config.toml
n_experts = 8
experts_per_token = 2
d_expert = 64
activation = "swiglu"
balance_loss = 0.00201
norm = "rmsnorm"
norm_eps = 1e-06
lr = 0.00685
lr_head = 0.00952
final_lr_fraction = 0.0
Below are experts of layer 5 (counted from 0) of a mixture-of-experts language model. Rows are named gate (a neuron's input weights, with its number), up (a neuron's input weights, with its number) and show model dimensions 64-127. Each number is 200 + 40 x the weight over its row's rms, rounded and kept within 0 to 999.
Before each expert's rows: "mostly gets" lists some tokens that are sent to it at least half of the time. This comes from a sample of Wikipedia text that the model never trained on.

# expert 6
mostly gets: " s", " f", " un", " out", " up", " re"
gate2,216,243,233,219,179,256,256,161,229,217,293,275,252,174,191,148,161,157,168,180,145,248,147,157,184,279,240,190,200,160,233,193,297,179,170,149,242,199,179,195,277,228,226,135,250,229,173,192,205,236,159,176,184,178,262,250,205,185,202,238,191,295,203,159
up2,197,193,220,178,152,235,208,141,211,173,252,198,276,204,202,281,193,223,173,210,235,218,125,179,204,283,165,227,207,227,226,231,196,108,231,180,207,259,215,193,227,218,228,101,259,209,280,271,196,213,183,239,224,169,209,206,190,208,164,238,249,176,190,195
gate3,242,224,271,191,209,229,247,239,124,162,254,191,181,153,146,223,187,180,187,216,127,178,185,195,157,230,231,111,218,230,243,202,180,232,191,237,253,125,219,192,208,236,273,170,163,198,257,181,295,259,256,145,195,190,183,136,177,222,234,202,156,205,172,190
up3,185,207,274,145,151,160,177,233,169,258,220,212,165,243,198,237,237,204,183,175,137,176,115,140,251,193,170,234,179,170,241,172,144,198,185,141,195,210,206,178,169,200,157,191,203,126,224,226,163,222,176,236,149,173,175,196,189,232,185,130,173,125,192,254

# expert 7
mostly gets: " of", " in", " with", " for", " from", " In"
gate2,168,211,197,179,203,163,278,219,218,169,136,212,227,152,133,143,263,118,103,159,203,184,275,198,239,186,190,248,225,151,220,264,235,196,239,218,189,171,276,188,119,214,77,185,200,213,205,217,139,137,193,179,113,240,233,210,203,174,246,207,184,210,229,224
up2,199,160,163,160,275,246,189,163,215,170,243,203,172,252,215,205,197,234,106,184,194,167,230,278,206,220,201,208,188,190,85,294,278,190,176,168,165,127,256,178,131,183,182,186,227,181,172,223,140,194,233,222,214,99,148,200,149,193,222,232,176,146,207,212
gate3,179,237,196,151,185,199,204,163,174,115,225,256,209,157,225,191,181,273,225,155,189,204,233,211,203,165,143,233,201,190,160,325,205,193,162,247,202,229,232,186,194,210,172,207,276,232,115,149,178,162,248,253,192,212,232,202,148,187,173,204,170,207,274,229
up3,268,171,173,198,218,256,130,223,135,224,149,223,252,250,218,209,218,236,186,219,259,234,202,255,151,180,164,116,181,168,205,191,181,241,220,219,317,177,186,183,269,231,258,250,234,196,211,169,222,154,141,193,201,181,248,210,249,156,122,107,153,230,180,168

# expert 0
mostly gets: " L", " P", " C", " W", " N", " K"
gate2,227,249,196,194,165,191,241,173,244,234,172,185,184,177,198,145,190,224,249,166,126,189,207,146,266,161,231,154,169,198,184,150,188,228,211,153,221,130,282,207,207,215,198,155,229,162,257,179,219,184,184,213,180,192,186,234,153,185,147,195,108,200,138,179
up2,214,122,222,279,223,283,232,193,246,226,224,233,154,200,195,150,185,197,185,246,240,250,275,223,214,299,110,249,217,213,205,239,213,198,207,201,195,275,175,183,218,210,253,237,265,166,246,313,222,179,134,178,222,171,205,227,226,159,265,195,126,191,221,193
gate3,164,265,234,163,119,135,223,215,83,278,128,178,197,230,168,204,131,230,196,210,201,237,199,171,249,167,202,179,246,222,175,160,225,211,194,222,119,265,152,244,169,174,172,205,168,148,216,204,190,199,176,182,149,201,221,165,202,135,186,118,171,293,148,235
up3,239,254,249,138,177,164,225,236,244,263,232,175,164,166,149,235,273,242,153,197,159,212,222,217,197,202,228,152,231,221,153,185,280,185,228,199,149,232,117,150,208,193,143,241,259,210,142,210,217,191,220,161,222,225,222,237,203,202,171,227,162,221,263,184

# expert 2
mostly gets: "ina", " York", " David", "ino", "son", "ana"
gate2,240,173,202,162,168,220,227,169,128,265,173,202,225,256,236,168,278,218,278,194,173,164,192,188,200,229,302,176,238,201,177,247,198,225,232,237,126,193,198,246,158,203,225,225,238,174,234,178,219,159,263,279,178,185,239,173,145,219,235,180,162,141,112,161
up2,139,190,164,212,145,192,172,227,230,202,150,225,207,171,161,210,305,216,188,232,228,135,228,266,214,265,288,191,197,236,176,170,291,146,178,228,176,238,116,224,228,248,212,149,220,236,243,285,216,195,264,181,165,202,228,164,119,181,298,253,194,224,197,170
gate3,153,201,190,193,199,154,174,214,130,166,114,220,195,180,279,225,171,148,223,192,224,193,201,164,204,144,202,159,213,131,107,235,135,183,248,118,185,206,219,195,162,236,218,162,238,189,259,204,203,126,273,252,143,239,216,240,220,146,153,178,170,179,258,206
up3,245,276,222,219,180,204,237,180,280,169,224,111,212,134,198,242,215,143,240,187,161,203,191,155,198,243,190,235,195,232,218,180,188,201,213,224,165,138,204,257,227,228,181,228,152,246,284,190,168,168,96,140,255,179,123,180,198,217,282,181,193,237,159,231

# expert 4
mostly gets: " the", " The", " a", "The", " an", " his"
gate19,133,232,201,159,181,194,149,193,144,211,193,182,198,124,179,224,235,283,235,279,184,182,176,201,273,150,197,198,248,265,209,171,170,260,158,247,174,182,127,273,248,190,215,199,143,161,172,185,224,171,211,250,252,115,182,157,175,160,209,227,183,217,218,144
up19,199,217,232,195,191,208,198,175,196,221,180,137,190,147,169,244,175,176,139,225,312,307,267,148,234,202,210,194,185,238,233,143,256,197,212,226,182,179,206,278,250,277,215,172,230,171,211,214,230,223,217,209,149,209,253,184,229,162,238,162,203,202,182,229
gate20,249,223,234,180,149,193,184,224,250,246,157,188,188,188,236,206,220,169,266,217,216,127,204,149,161,180,141,207,226,212,253,179,182,234,231,181,168,283,172,206,102,215,199,213,198,203,211,181,136,179,184,202,182,185,126,210,268,181,112,198,232,229,248,173
up20,265,263,115,184,248,257,193,206,203,131,167,178,278,181,203,167,171,206,253,245,182,161,230,125,210,230,108,193,222,97,189,170,172,208,217,201,159,122,181,196,210,189,133,189,158,190,271,172,156,176,195,197,195,197,188,202,166,149,225,272,199,212,206,251

# expert 5
mostly gets: " |", "\n", "|", ")", "==", ";"
gate19,212,217,160,217,189,138,162,168,190,240,158,180,219,245,247,228,133,157,134,286,156,229,214,111,235,246,257,236,241,209,204,121,186,142,173,165,198,156,233,180,183,246,168,201,248,174,276,220,174,230,180,184,190,232,209,178,128,168,211,163,242,224,226,250
up19,202,184,215,202,165,167,250,198,213,195,182,179,276,178,192,156,193,73,130,229,184,224,229,143,250,93,153,188,194,136,149,208,175,233,185,214,180,176,280,184,216,139,111,205,206,202,205,218,217,158,177,188,226,159,205,155,145,226,226,243,194,229,104,252
gate20,179,172,136,285,261,271,185,246,180,180,169,110,175,161,260,187,260,218,203,254,178,164,200,214,232,229,295,189,251,214,210,194,136,216,134,198,229,185,216,177,187,140,300,224,144,222,202,226,152,228,248,178,227,208,185,231,219,175,220,185,231,196,155,183
up20,178,279,288,132,249,214,173,165,240,227,286,185,224,214,187,115,186,162,194,180,259,187,154,155,184,130,157,145,262,139,224,170,253,194,197,141,219,259,282,160,174,275,175,126,246,163,110,225,212,123,176,175,216,190,246,205,231,157,166,238,250,141,167,229

# expert 3
mostly gets: "5", " 0", " 3", "4", "2", " 6"
gate19,274,242,206,242,215,103,213,185,203,201,163,224,221,193,190,161,221,244,185,147,191,160,181,216,255,225,177,252,237,224,181,212,165,202,237,221,180,149,203,169,201,199,274,191,251,202,181,165,245,121,210,152,194,232,179,216,229,209,117,154,136,165,264,186
up19,167,240,207,261,218,200,169,203,171,174,132,248,220,177,292,226,258,185,178,221,142,241,179,171,188,265,152,218,296,151,249,195,201,235,152,180,223,153,143,235,212,212,226,237,271,157,177,262,227,185,188,189,199,145,189,247,226,250,201,183,205,264,254,248
gate20,170,188,193,195,199,255,155,209,226,193,243,159,160,186,228,84,161,153,196,167,232,209,216,161,203,176,275,262,250,178,204,219,192,231,165,205,231,143,205,212,164,150,241,167,235,166,226,139,231,214,170,155,200,222,222,209,201,171,114,180,195,243,171,117
up20,202,226,164,197,111,176,249,280,208,210,190,241,231,194,210,225,141,285,195,155,227,237,263,205,273,239,216,156,223,209,156,268,226,214,220,192,248,218,163,197,190,121,228,185,211,174,164,230,211,197,153,126,214,155,260,200,279,162,256,163,156,186,204,156

# expert 1
mostly gets: " and", " was", " is", " as", " he", " or"
gate2,216,302,226,187,247,206,189,222,223,161,207,97,168,194,158,205,135,175,193,185,156,205,207,215,270,225,205,258,209,157,141,201,237,240,198,182,220,244,194,149,168,246,189,145,176,246,204,250,234,175,164,237,243,244,288,212,199,173,212,184,221,163,166,168
up2,98,128,220,172,176,134,239,168,151,201,210,245,241,201,244,214,210,169,218,164,237,263,190,198,159,196,231,148,230,207,245,220,162,207,213,253,212,234,186,130,186,152,232,241,263,165,207,245,164,170,286,166,194,229,203,260,204,207,194,223,232,206,170,167
gate3,248,272,243,263,201,216,218,263,229,253,226,181,171,174,226,172,187,204,243,188,194,246,231,195,217,165,174,253,325,197,180,226,233,204,134,204,207,202,177,189,184,153,230,130,189,154,216,287,255,265,181,285,275,242,184,159,239,183,200,225,201,169,201,127
up3,161,190,195,191,157,166,219,192,192,200,224,189,224,143,170,215,138,149,144,195,202,163,200,227,277,179,144,167,238,183,111,246,209,192,246,268,221,198,194,168,117,155,194,207,207,209,269,226,140,137,212,197,248,198,87,171,162,183,192,195,163,221,110,222